From a checkpoint of a small mixture-of-experts model trained on Wikipedia.
Experts: 64 experts in each of 13 layers, 64 SwiGLU neurons an expert, 4 picks a token.
Training: a variant of Muon for the experts, 922M tokens, 7037 steps.
Below are experts of layer 8 (counted from 0) of a mixture-of-experts language model. Rows are named router (the router's row for the expert), down (a neuron's output weights, with its number) and show model dimensions 0-223. Each number is 500 + 40 x the weight over its row's rms, rounded and kept within 0 to 999. Numbers have three digits each.
After each expert's rows: a language model's description of what the expert responds to. This comes from a sample of Wikipedia text that the model never trained on.

# expert 18
router:547490466508461528484550463504510533467490533490476516450435492454495452535483460526467476464478456535523442591544456476529492518546503495507545486481499452506526565448446504466486565502526529457498514477570574446555506479511521469513475482534575528507462550481511498527513609543488438471529515563438481454568530487526539506546447439493420483403535469475480480498553480522484425452489474559522469509508437462526509531513503453436553478500431494450529539518503597572486511502531482412473519468461504546485586500524518497518507509462421525479449462515517502503465487491530455428552511493488544465530391549456499567442517471519571475530470501614451471434507407449477487503493
down0:472435552525528533477519532527471504500497480473572534510478465487487466437501488503415522463475507563522480559432519495473497481486491463522498482534427499521470564466470453487497520494504472493520433484455568517505525490473541432515526491505453439491503507462558555482440615490475480492558542552461472511484497535561527605435528568502479432489532537536482473478471420516511532507422492463560504499463479535550488532523428416502584519547431513510459492467596601435527521492501475509536519501419534516529457516437503558479456506431503512474521526517563417479624460536495554544531548543480515455556485514497506504569480456558497478476501516466484526496515394529480483489476
down1:441432501538529473514473546521459579493513478586539536548479514445440506592553477462530504439470435555496506493492539436486498418474461432470515495509471534496483503515506437426508450502520568558517491472435534478502504521466545557536554520465534445468504531458496496517459504475521490518547526500462504525518521512401463517497510495391440388520502546483439453417558443526481461531490520556499443464471526502491531493451573451489494562449477542544520551536571508411537572504501483490481533496455523529457509582527434532464472547520533462554459495525506473544518500469518526514479544515523446515511519612491494556427540488515477500507535515502492517559502414447546473474486
down2:587568483534493487510487427485547585478496541449551601519547444559507496520542512463470434510533491508522527488508459558478513429478521499525524479548500523518538493484504553580522509474515467561464473460527478509486465535457470473490486489462526456611534565509419491473572563495581454474475499527493507563518511476477499537481487452428540516509517466450536475515487463515579531450473508507456429495544514569485470462493553500440489468513452517400501498506502453553518455479463478519542460452504448507510475547537453516482522541535398548465561487437521510492502491501534485503538478451509577573398536473491538451522576517549501485453470523449516479557468547441559445569452
down3:523531414497516483508505542522457499496490618553511598482506515453545438493478498549474547405528517453447515489492478480515479402565502569430510496498442507506533532475459551568490500481536495505490491516481494452493472512484522524462476491524493495467543493446553555547512583467488534454510489479418506497505558508495491503503501521576548473543559535509538471497485563473590504468472534556535431532448523470509542469410490559430484496537483522500503371553512480516506540459487411548495468448483483489528493568585485509546454512577477571541528397464578486531491423487527503469522523481530528437470514529542523539470501522484466469534453511499488473460466463482491516588534
down4:480541550517471489489503418461573458560620485487422483565497551483561483484429522528478464506504476534414440549447483508473517530482453503457482525418472460556489492472536537523462489553509522444507473470430440561487469462516420512479559513551477488534447504496470504448542345436450484524533466481515451553529531474548458552446475529496464567479430492468502469527569525550472475510485509558467501511507516542482490513518567447464523445484462485509437514480462498489466514515551546449485529487571581447566504493424484553506474474486476555495471565487485481486466520472483484451512427466516514454481526522468489480465439543550470471479517521529489507494530517553558542563566
down5:455457454463513501513524580484388536477524555520551488501513510504545486421484488511475478543577499517506496543441532618487498443543511528475513517444488543446549564501552492490457483537491512496465467518510538441550469551504499487555544471419516487566559518501488476597527407569492475440495429555533504511513551544457550470525503468546459498463541487471470489502469474469544410458435553525471537542520568572501504517497551431497510542480490446475471516548540482474469531556508517526534524489515446495474504516446474445511546560470459445426523606507564471539469499570581436466522540549485488562465543501447522530454482583483524532504506517475505483531479471469462480519524
Mid-word i-syllables. Syllables ending in i inside words and foreign names, often Indian, Italian or Slavic, such as -ti-, -ici, -ski, -shi.

# expert 15
router:519476484519512507502523461514519522469462516526475496465497512489421470559532461426476508402514479476501441540477468437554459461566512514487564550545511418446456492490554493521486465570507497508516580411511463473562545396508500516549455495513447495522486493504513475457487552464554429485544501564489494495577576534555524490512467458506467439477525502555568572557538446553464447478544448560578527487544475400506584517498519481488594524461501528545512489522479515513477582506489525409552527484506529541496525434488526457546503510447452486517468474492499497430482500476475404475522466452545484489467453507501487546452543516474550495525527534529492477448491446485451417556483
down0:422542437543513510424406521524505516548489488440486475485415529457537556494477497589475468482455477435539475554448497448539467528451519491486465416541501583495533475452480484491564526474459531462527394527475503535566470539532549514472486424480576478439510545533512527474458504502489517488493488518458464473539485468460530535568498521485478519471486490510613551542493557508524523626517506443465448470484412530577500537513545443544457399518505540449491470507597476451500465489529527478539540525557489466440497514530516526471439515542545476517480497484498489523507550538543514518505511540417425504527530538492491533509503507487545503483545464563530480486448437466453491524506
down1:513531516560604506561514483562485489473502456533515409506397486531520483505469474462449522531517574517488488462487495503509595428541517508465480455493593514581542503437528458475551462515549496561532527447547500469547571521534504429486595508536481476516492461513488476423470512406435421498525458519525521502490507484440499552525526531510465422499450514465514516505503502458502521494533507503516565552454464469463515566492435479531523468489502498500529524509577513426439492482567537513457509580450476553521563500445515470525492465476515527539547487477456440479509507626435469459501461511555535476530440446513472540557465507522521554475516483551483468492456499548478579499522
down2:514525513463468539472486518461542491460491526507434435467566496516487534498486510452494515456509548553495512418455414527551533491536553521489455531491506447410507520474483494499493488520474522507467465508544518531402522494529498487515598461465508521487391503525384558550495508480515545505499513498534487499473506535520546509463518514482458520478519564456518484490443524467468455595474383497535510478565503485477432422496500502490408536564441504474498515448502498487490503462536548558520451575525488512449480544505553467467548495431559543561510590420567536526529513456512525476497478569466487518464525475513469513439413431544504569450498529529450428466498496436572486504502
down3:464512618546488530402490527532538527496518460489456455476513490477485526412394548494480442523525545467540505496465505378515483479453501472536508517483518486447493469488466499494498564591497497483463434524478494478419549479548513476409457495551531520482461547588484570550516536513492487496476415519573527495521443474425497488483478474515507509512579510513472461511471582432489448524492466480493571455508424522509460518488578531492527393543431486525556511510499517496525496501463497503528451476504481529439565503498464521483560538564446450504476556531393535498530505513444504503430501550492471503470602466459534462479533506518490497561478468538543512468511498517533489472537
down4:505438388544498579501432529509455566484462540534506487463527382532431431464534534548464437582444488465501545484547535498442541480518484490502546493517539487513509472514557487520480518515490507444551484528442489434534480521499435490421421576514502526526535474489510574525524500460513545523501497516540521517457485526491481564528488522446471451477491495497490465404602553528400596503411497470520494445406503527509499528472487501471475471505477568448511437535517528526524469508484484482424519490432500442469469442534533477492457452547538476524541484455497487554490444528499516548502484548524532590509438517551520546553445506520482551543495469498468471530497527515529458538515
down5:543524511505426476462538490469465494541519530479529470530559559616432510490459471474434505490491487501542524520510539493444459519481557466530493488571484469571590487515461520480469469426488508538482454480501485529519471560452452423527557440482475594489497467558542474471539524529551523534499451555462530521415567500521484473452451496575483498512450537493467435482418510444523450539512520484587465501462504426510490451585481508476432510498487500457549535504540457453479530530472465500468393512469553572486546522484523492427497502508558421494437478501486461482471402480533467574516521555478468539470470511524423445498498573491540543487521518516532541454467450508484475510503
Narrative prepositions and verbs. Prepositions after verbs or objects in narrative prose, especially on, in, at before dates or places, plus past-tense action verbs.

# expert 0
router:515523528554512525525593534531560546456408468571480445500485481452491448527456431497445510491515474471486497535538487443514471549526514529472507510499472470488482554453474516475446499548547464479471496468557580448482517479476499481547491505568452557521568520486494458512509559510517496544517523519507468548505647482506530435556475407483470484445511452533537533512489490518418468536542394531487446492468502539470509520450493517472480467539492525511466545527508513503452510446538503497565498510491578490481610415498568496540496525458511474506518445475487488465498545431510423497582520434499511544520461555481489575472480483485546403518477537565542494497508436493460479604481
down0:493470497432561515512525520467498463476523433525469535475486530491472488554528548517513460470487500442364494547549461504497533507523388534456549456510489379512462523495530574551478494530533513481461522503468475546484483534441537502462475555449556479486551512483385430495536494539510523522480455485464483489454511537515538533524536499572431523471462543500550536443527532508518524448474522520513436525514493529514536470504453449373578475517504487484385473458495536500529513439515579484542471488474527526470481525459455508544473540459491443492566478442489577539543560593502492514490461506518551542550512489526488470518539525519474445559503510535471510484494495445437463564433
down1:498528540487466431510467506427478512481518491501453504442458576527447556498509500509545498553490549505497518584431519520460553491471436489499501463471586454544474491420518467461523583441480534459540529418524431508477487464540515465413499570434482503504518480500477496495419467512488433573452513496511503518536506511507481410472482513412497539432568505462452527533491445511507443521541437518555518507460494523528493536492472552483516502544450500508466509447508518556513454450501510452515435441529560514500460456554517487416510454532534488560454556472502546515450508569528462564470522542426506490551532487498437442448552539506480505440581470563427541528485537444552494498543
down2:454524536481586468475487498446462500439497541553541461410537422484475487450524521571497387464565469452471508525489513485465490514478496485476483442519500582483571524514460499506519473472547523495434498486460469479494528451547523481525530484476561507461565535483468510482522547480516548482528425476571450478526538546483501462552505526448493488542494480512434511461489504499502552570485503558531473509527495510549488524509506492516521541501440500554495424497499552479535539503515487510542516547514508467603512466486416537542507433502481582451501432476581578610482471513489530511427485501546539561517469491463543609506566505533546406538570448498488462486513534439489585501453
down3:485461416575469489527500530539456464542543466524520449525507447508447482505469547544531469446549477544444435541503530516524522534499542535481487480498503490559437584531455427449512542547451446552476518465496502463501505493492529553523470553487494533498496475456518406497481366485506454525456460512485503558440563492484524541449513497524488470492528524521561563501512496484466448533513513416501618514471410500486512485466532492469510538583503474535565578597547509484495438557519484509401498527494515454460497482490526565491513513534498490477518485545435456554480487466477458554498503457421489479469570491546466413525444519485544514472437526536561501578475490509572499496502
down4:478534499483503479470502473496517534504505528508476549438487464493483408495555427489534401489521517560453512521491456539496574563528489479548549525538512445506485500441500498467482473475487449511546483485532484473509475422465468505575533543471389504434508555537382472517497542590536444534472479538428515487535527479531465525489402479556479503544561531520554444485522549485485543495427492483461567505445501533517502513478574414480556476452498530475465494523572470496516565521506452590529517539524509506539523461400461575483479378479513486489469455569462497486511518545541521438466584451491485528517525443502502446543494453482502497502515505463504512493515564525491470478559
down5:518444469514485487487541457552500567513522490568561412560603530538535530547486528511434481478510505478436518544563521532481415451486492518469579479478533463512539506523485469451480489500508530496493584504525526441387564452427481483488487580472514486431549551479484485509539443494496481510528476459585456500501508556525520531482531492528544505469446459476509440420517504473479536530515542491459487584551585402524518556469432471555461492522476503508488521511588488519523489461505549525526563490480550548481534591474434462510467477498546494459506536450493569500493429498566555560484502527524493556491463546515545502450455468509450509564516471505502459484491471514469570509428
First-name pieces. Given names and the word pieces inside them, mostly in tables, infobox lists and bylines, such as Robert, Cla-ire, Gl-ady-s.

# expert 56
router:481581493539507520498476505498499562477509433484456484533541548506509467549532469481495512432447457525554504566469405529529513522544515513518536527552434485448488576467513553534513554468569519471513578511436555479524565475538485489466471465469493465524496518521572498536515563542452459493486498541531495544502488589512453501516538511438475540524558521493509485467524461468455529467532500520548465451555513479529530480512467474438508453467468532485528549427521559524474563428520496465569512507512550512467622409548521435513538483491438516474491446560530495450490560503518479445529535489530518468546490524432387496451465523469542488500422496543426405460468453459507511581482
down0:582517461550470463526476530567455497477582568510418411460542455544573566524526542482563507504545511478503537469536475520546419493480505555533542521503520589450477489517545471501589500530452515498535518459478456470532482428507469510514458546504456481491528531483520501524533369458425497542466526448469564495482524523484463508445466522506500497436466460496444489494528493459550477485530419446449520461459481566489521533430550508507527596455516442497448508450496523489547536514503528463520538522483443492477458477554521466430512492449463462465571473503558536536462515446476474503473501456432511446497474490551508513448494535481503426439489494492475538594513545598494543505505
down1:517540471501628525505517521472493517519550513512483526488531568529467543461526503599592455418498505577516494519473511556540460494530511522497519573435609511501565451530572552511502512515531479501490514539491466513493485455395495502512515440578455474484519533517466551476492525523458497511586510535455490513525425552476497545512534482448486510447519526489536538514579525496562499507492434512494509419442442519527455476453520533526462531410498508557481461586470461537492468515470556541489499463505473505521482458476524501503510509501438559524531513386541439462510552530575467477545464504531469514463544575463445520476462555556499501431464505514457540549454540481476448508449
down2:477407474530468477479450537453552499552480468477508479599481486471454558488484532487412469550395513549497479485498535437566471479464456508503555497506544510493425469524521486488516483558542463536543474539470484556512437502486517602443603445532474479494467490522510484541529504534479520581458516503540483496530521483498519536554416559542500531490496424460450551472463463490537507455509487431515486507461514572539560489512500467506451474488496496520448505554411414521550466473550490520409549468499433470485477523520506572450568487537537518570484525567449488541449530495497506511473484501487578458474578548522561518479495507548469493507493542516586549480478500486569569534512
down3:526494443456521453468541502471497493470560531459523504505490428505529438540477534486542486482562481511440516411526464456535466509542517481520469503526469507500456496484489538487451551476462508467531451482515434485505525510549476529551532550523482494424490551576508470484447497509485465552593414495534454539581487534455579524501494522503488520527493468519468512425498478617531428509451490541487473487511516508438527501587504492430486473538461518539610484438499463483539469535468489463471503517494545530535478437535527545548493521514499597527516540480421511570495602547493480554516532526548460604542491491448483492496582535446502542508494601489582465478515511490548441555486
down4:506464489495509476437567483462485464461499489472500459478508450494510522459509508429451526544529529505487563529431506583475521522535517549425505461486474403502479468502609550455516432543454552478528473479459528544508450532459531498472507559424514484498422539578549489575446486470523477506555522500555519479455445448547506477471444548474491513452512499564537509499534498478465471567465482511519490528496496480470502519455536478515508572401517520578491476516408508550508492506486464464573515498454464554532435536614468471538506445487544495544564548518527529490399538439445500497526442503480446519553491461526460540585525510517497484525503524524552473428460492502425470561542
down5:472407462493487507514453478558465519511466511456453443558468565460534413469504449529564487437490474533473494462493494489566460539475429490536527465522523493593482530519471472495543531505484468467534414462523475498602491446514392512426480511520558512477505532471508501508486560502579525498481518479460558552523554516483483459512500535529401477475454454482490579494518410544448515532552463446516621514546498530576485464483591414562543435523483532509512558517504461474514527523492525550483520512424517519525537509453534477518510555499540474449454458485457526526485449456500515493459578503444476484473504584528492497461543512477488528462511510457559518476552502511570535512510
Learned word middles. Middle pieces of Greek- or Latin-derived words, such as -raph- in biographers, -log- in pathophysiology, -tor in fusimotor, also author, poet.

# expert 20
router:503480487522508545497602457509486540533446515527471446517488487455540517544495496481502553492504436594513552512500512494516474541536559551558537457550461489518522499509512519475475596495527548458500533440532525476567532485505487444556511492519516529503535546595510467492495542504469481567537469543469497512523606511514507452511573532523547487501458419478561574518555511531460508415467475548515443454557512466444564536457492478466496508545392509521497491481583500531414596443565497440572507507494544517455501461498500459536560553466455484539419423518476556490457520500513459495563510504551482555527488503513480507502529442506518417511494512531516479500431432439443486535463
down1:425455478468543501568539485463453543517541483554502484509529468533527509462521477481473452542501490517498441516528533504509516536587535508500498493482525492403523526433498558509455453505568431467511516573479496469489420473454468486495520484510497474472508527486470440477573510538521494578477461451516485453524524557470565445494514507495509512546456492537529471570536470483567496499519625486521496572560513526457496535422528461571498568538447453567494557537556533590479508508508492495537503525442439510556496495439404463449470466511461483532545525494496493519478494437521504482559480464539539479609557494529529580541470466542512528551580454469450571547469476465495501416530
down2:447545471534534517523510405464530474521512509474552451544490446449506480485524517502431506526464539475482576483528498470540515475466515537465467444442511509613559578507485454498488524454477496486510504534513471450595474565556488472537502565516459515519488481572559520467501409485514487479504469453509534469630505476502542534434435516426514518534472488523525428534463451527508541530545483497503573515501545435509506551471523492451519587488505467432562450530542502548560505543493460478461521462502560524467547564481461467446456526504499534486535535513397444490580478544486452498544515413476458530421520453468511461415490475530484449536543481483528499512490568542515508473510
down3:451507533495461476427601500531522535448497481461453483501512503543449527536522548536485492545466498543520489480581503508480503485580537501490535435450400479484509483498485467536497518486427470491506509482478518504493481516578487528517463475473460504589577467491533518403433504492532545491536496469556523487499488486448515430607521473501495468463537551483544502496558518516520441588487451525440453431563549452502510496476557561441481425415520452420538490517482544515422519545539522464450551512440441452546555460511528475477415482517582536471543570449452490478449504545473506479446481495483523477488469549510538500422510468525487496447538539494489493491474470502485469577424
down4:497454551462430539480527491501397500487512510483504509519383513483483497453515445491455503489506439568534472495527457522535475428491496433534442517401454471520438455512576497570496443525531609485476502533493532486504419422557476496520529500535527435498522489442513478500469449468511574593528516560492523518498500560534486513547485509541502441514534445492522508480505494473510505507549486509488479529485456498504536542464518539545483437431511432527544506420488494481436498595476446470480493557533462506492522526477496504472501486523490545471578539513484561518501552457443460483546497591438452508559525559481502499626516477477486572501597474524493538505518524549462468556528
down5:506550461488523445534516460528471553529502524524519527451481465525537517564574542493498458530529452463510484551474553498549480478518467431472545510502489511519472545414501431487446493484474505541516510511461469464459494496560509457520541533483436456544513506453503519513489415486479444445519469502539525476528508439540527427485511507436546496539513454551469486450467634445537443546503415543463455550452513478505522524489525492479495506539538476493445479451461490446501504459554474512493528537493402542469521583539475500532470485548512513521454486505419442474564421482493537472499394506439562472430584454508569483481442476516515425539506454504579495559432440508496522502415
down6:521485454478459483544535529512495545495460478549423482454556450519498547510447438538534519516505559469537460469438520506502476449445456502523433441463522439502536540483446512505559541471444454501487444461492495429541544483468526464508478518458414519481535477466522402414477474461494437503460514561454509528411468522502628472516516498504438491599481489526475535519498508476511368522513520535501511555559486447472482480432480483496468497491499484497488508474573415457486535446484401481461507481525495505539450488475465509486488474464488472480518523562492524364468534460484478478497504500473465419477451464473469484458448520460518579476516498472537442506511464510492493420563
Word-initial fragments, symbols. Second pieces of words after an initial letter, as in p-ic-nic and n-ut-rition, plus backslashes, underscores, dollar signs, un/non prefixes.

# expert 30
router:498483566587538547508505453511526564514476488518466509494441496473464476557473396472442538394459501477487450561510506448508448545576493547517481521532519436429513566486511538477483535505513510487503559521518505443602506444487451497506426476537502512494494470533546486476563502498532464499514436537516528521533509555481508486515484484506485512484479478514552589545533460504447510432448440560627524486494456453463553525455481533447590446457479489493493532546501497538439517486530479395555524494534554630484537410502489500585537511472473483484542471479502521473458487511510440501495495471499518502495453557509481502500526485473497485583447507539463465471545429538474452553522
down0:483509464494526510503517511546430524503535504546520449571614549496496462504381498527464513426518505618508470410538441441545504472475513548549493463530535562551452563522479520474496592536541487525547439580536496516445443467475478425440562470473481481516532502569488510562548493537500527500499470530508513459467534451439463496453561486522537517478508524493479466485528533470500408501548453600479471486502565509522488478431485495490507505530459512561451442437520517504512500499502500566506538468520509574461572483532511468501491482498467490503544584419414554486452551531454461501500504454487505548492513446423471510497441550471560511524499507504472476475546491537481502526436
down1:419418544551449447489480534579455562488482475476540535542517520490504490510482522516528473488436514451473534568437559531523478450534427567483526447489500511446464534509519533491480557517519548508514526466461462473502490495478594512482474516492435471502524508488564476482516436466501514532535550434538468583500551459553536459548461423577477473481451450481418527489512528545496519451510462534508431467528566548456492490510525546474430493494582497426564463471479489572516525489563435460431481489496492501476528519545520568432512487525589515526478486522441461489458493502544420584535504436529489529508564479494561446506595489585489502510563467496477505493475451505489496489553
down2:507539472506464468494420486560461474491524520554534497436480546470533451500549496533439472500507559492479506473501448436520450477541449382551499463524497454462547498511452488403550524466509440466509454525529424487472480559453560502536425485505583479520477550451497484467498494472475492521508525497487434430478487518444463604541537491501440407486479445447493454549427560506541530523419525430585502503501482484560539517520553478508502463484427605511483480485522475558510504395531483486507447530473451472516512548553490514497484524540556499560475509503530520429497490555465460515472483509457524507518490486428536547487539489553509457563535430461461527486464410508501491504508
down3:477519491536486504546458545445534493521500524453502454522439534458505554483473478513493506472452487523495518477493549453530460527470485509577518506458475580456475568498539509553466520416501566470405400494497504519508496500555533495470496422504594548508445392469482492560463427507581499471502522469517462530518465497414566501495469491521517533601513482473475494535490485472536532358495503498494600470416464501491536518518513535505501471522518451494544477483517535529526514523525471511475473482536410557522560472542481538517534520482498499559508621551478473495535392465519466580523470490516552515482467511513476563537544475478521484453494472512414492542535526489422521490516
down4:520480506485528448516483486456507444423490452444528538497498493554424462520519530504517508557459502567519463501489442583525519530525490444442437457500531552471515472462525460488458502507532517446455493480480557521467528488580494430554530477461494506500492505556523547448467603508476508497546552562508456490492512458438507468533508493565473562475539478483472482479468508395431447569487528537473526454516580468578482408504420519545521459502545555469521547539528484487388527478489477550539515469535459515551440515468532521571489510517532547517494426452504487517471509551552525433522513518494540540536535557548471549437387486459554480508509506507436557479478543452478454464460
down5:496505476560508486489506533481519485489560412500489550470509543543510563501430341475501490455459520532547491447487462545486511484544443499534440477460515483503483498578469520462495501502533541524451453503478497501528530516516487477497495461443412409476536459484480533479436628488520529537460531567453577464493483508530532476497555477545527544489486526502504577513472448487517449474527504504483414562508488508522453437532518466471566489552502447492455472564481521494495526458483442461483511542511500479519537529553449486402533536490430512488434472586567550504424455536536420463473488547542462487495506522433400459549504500453550547522507520549516520491480491417525486529507
Linking prepositions. Prepositions and connectors after a verb or noun, before a noun phrase, such as of, for, with, during, against, between.

# expert 28
router:546511572499521533465545470525487533440436503547432528510431585461477439469536476502497549382401464502459520534474456493575475567535539512515529509525493439475528536489477453464531516516482438505539522452527545470580547443480449515555435455542447473550524488520529466502541554472525441494541469541513472510575555580543516487506464506525528482484444521532479556540533459516465474476554486509542462502556492515517541575514498487477524459489446528482516490562492519507466543440494492446572510464551560560481505485585490471565569575460468453538457506504512518497479557471503434439505497498519511549532492512439498494468481480482477519539471587511551438462445413442496453484556
down0:477543488537496521551497470474420520502520533487543488483542491433613525471558527499545518522477508454443500537480520558494557478459501513498566459518582482544450515493535506538545524506559483480478465524543462449567533566534489476481512538359426540454479574514539441516480446500580400504539557488529537494520520477461474502551506508546507458494507447492473528547443506505551491504479484478505533526454519463485499490496477502523581435525485460494469508446492508431603531576446537542474448452460476426472520513496593485460456531471533439514531507489474504541488523494462452453505437528496473486492492483420530483460439492543501481384543448489505603481466520530475518506552
down1:468526482539504512508493524522469591505462504508432397498508539487491496504479474438474461478490479471497506564523507504562526540525480446454509533539498461458493562533555549469540505521451549490475509487555485422511493504460461547466562577468467493521540488466534486449519678538476494448527531489547518427491490536595500433546504463488481470504520435520480482546478521466514515435479530581542424461526575541489455452486539487507476486496529475503539458514491515467514454484505472518470472533479394600499537603546585422493491556488496527496481525456474564495492459504559484524486522441582535537478462483485540518573484499433522526433497472486470510496494470468433515497564
down2:505477484558515545521515502531499505508506472547469478537492499456466481522553463526463507539489460509398465514550552485513518517503451522400482515538471548497522470545513522476483504494457511440451482512460518455522457444515613525482450571487452527442504503527481509511510459556482517528472476481533483517575441569521543461532522547512514420491415489521487481528493508469483560524470532497552496518402476493442539489475522528453552552599570456407569527492443460493478504447526480509471492538503515452520520538589536582591513459554514553496514530567554563545576493491576560542503544455465519491520461463566478546563448448549469514496536475543523458489482521489405499450545
down3:526491486503411517478492504539505461489418503506446477433499521484534507437515538562487459547476483501553531530587440557514529499461508552490517497451534480466477436501491537482566590553476484500529452521579544541479544547537513488498518501423480473480437417481509533473463575454483485468518432520501473511471437521489538535512424521507513458482482517421421487471480495521576463471560448477499555568510496577559516504516444477469548506523507440532474434608491567535455491531550517552521534523474468499527514426404485570446586549465535450451493512474472491503486532492477472485497479449506466443500512548501485492467523558485444510505411519565542495460404526458505537517485
down4:446487538543489441487463547560475488491496496459465522388461461471497494450444477454526542495512577466533454518491496557475494430492441494509570511461504472510505466486531481520592461529550516477497512463551576526514506538528507458439463471434485497489526507494550502534485514479471442492443531486485530505517477529601529555533510530560502517433455498495425541481463589534472407482523391485489461542509526604553491575505505522462521535520552526442470482463521532530514513523469497562508489459453466460424474517449501498461445482501593506529515514568491499463565496586489482444489406460572537490520469452468494475452467511525475471486513516543468506487471556512476425395542
down5:540522521481498482543509441439433543523539516461503506436503530578472487508472455485513543509526457494463513497476462467456534522478507521467532474454501653519508478497511456533448510495528476526515480533536473441506513497597505454462578481502466603451504471530500457526527600444488562535504529516519517457471515445524501527433511476442544492511576436545576516599462545502522457426470469543437420542513532473504464502475474517456502529492471467589462415451531550539537498544518490417510468391485510637529542501533535520509526502473487514451476560476488494473505565508499493459531485450547432530449556502518484522466523527498483483525502438516508462556488500488492470508522
Time and place prepositions. The prepositions in, In, of, during and month names introducing dates, plus words after in like early, part.

# expert 29
router:487475484487548512456554446522535550519449473524464481468438523506516474544447438456470563485461501502607515500500490510602534544560480501513504517505476500500435509461512498478500574465465521503434567449514469491534497471552492475510488469589518490467505534542487407566504541501512508509548499536504543524497542574544504430554512524485508434488503457486568625580541452488441456515447486551516474479565519448444533571479484503426512468482481509515490453485566522540403519443492502459541497493554570498477535444509524495558537521454473490547447564496518595488516541473462445478538471495482479489502481459533463481435517483543539465507482579567535459543432438475507491567459
down1:424452520474502469522460418426433497495467410537465440486489475558511516511526493519534482489510460526472514499506464561549483553476495445508532455477442536504533498593502508533521458566501491528496469477488533520527448535502487492541555520487408552448479546450514468523454399484472451576540565525499481495476501516513566522532433468500537545460488489506391494537508488413532513510507498508478602519466492590554507480458486478484517425494449552428564542457522414437541498517550463457461494494383482453488461467534484452532490485575500450551498486536485510441495494560469512542446506485430522469537476514559533480456544452550512516463507550526475562490496502490496476439456
down2:498528501527437446449455489546460535431556462504449531510524398439538522486519427539526508440561473481523441516560474450428464473482549444455486494471449458487479473530482447525513471600520534516549461508495511574473513551468527510501494552538510525501475467406454465523490608490496527514545502522574467466512510521482556571558466474532510553465522510550496529470511549489492532457532522522534497501415443478509477465509585522460501507501449515571534522517477478489494527555474498530480421417483435520456518494408476510463439491570474502502564473518560492532497509504526467503456506519472523516589428474484455488605518426524466543537552425529550540486523453444477489472508
down3:505460483557472525501449433582439501451532491500609517513495464524560539462490447482480484569470539496530481522484444569428507501472539496578493458506507551434499413496477504492452502501591465492487459538535491600529493534525444468542519509489521538596480536533455479537503477522531482483486540489499447479494456477551552463460459513535490521536490500537498503405481471470462488507474503492531504549406505507527508517471433549485487513573516515509518537586446476544426491485563571495434473461511490517547442452506505475581476469496483479505526454517477489463567440482464515535449529529550534545532538529423449535497520486537523493523467562530420469400540534580484503440582
down4:506528514539471488502465561505526560444482502522492473497492486494493517496512512441526528520442435482508498507551546525523551541544456568558472417486501534530495554556471618475517477545523427449460528499566497442512462548540487547479515584568490506526558483465429552448485519518505482496483526514455447452496500593486618475520423500503499553481467506494455504480507603523461501443534546469463462499564480496533444516427505536529495515599472502437508484479571471560498488503559478533405508449513486553493452483504555460490480505478502504515490500488530536478497528514579537468438544458541501557519559539429551449456473519503500497509425460513500471585482437453478494442583
down5:500510489456514466471457464435506499460542490485487542529436476545539533508535469494560552478534512538544505409562472486468497552523491503513516537541577453513437550478468513515524561501463493490435522428579476414547532482483434449459504441487535495501543524447520584473464587485545487464445532480502499485530520483467496580473549553582489489551493475504495495534496495521489508473477537519559460419523556515556557505477428538534540447522506490557570558515536493476499468466486461503606464565493488556509470480499418501516491500502444508454415500472518521488474456447523485569443537467601576439461534558461539523515530550449559503505499444411507489489554493484552489452490
down6:398503443458502530550550524584519461538501518526438454476495463511489528420457502514419519503497500459511548500454470473572526493500575537484559551479457457438498563524458519529526494561458497536469434435463512531450527485538513511496470534602526523480547481500561519437457492565509514507515495487466477491458454537537518449470568555497554541529563488534515507538513470528437513539556460605458521494507502491461523462499530494563440441499489487449539541471506493466494574480515601486483549453536499459541534485551522490461548436500507481527458557462516508518497508511466489451612479443501422416456488452480461481498471488467447452518411491534490498544470536417545531525456
Math notation and symbols. Closing brackets and braces, LaTeX commands, variables and digits inside formulas, phonetic tables, units like km and kg, and scorelines.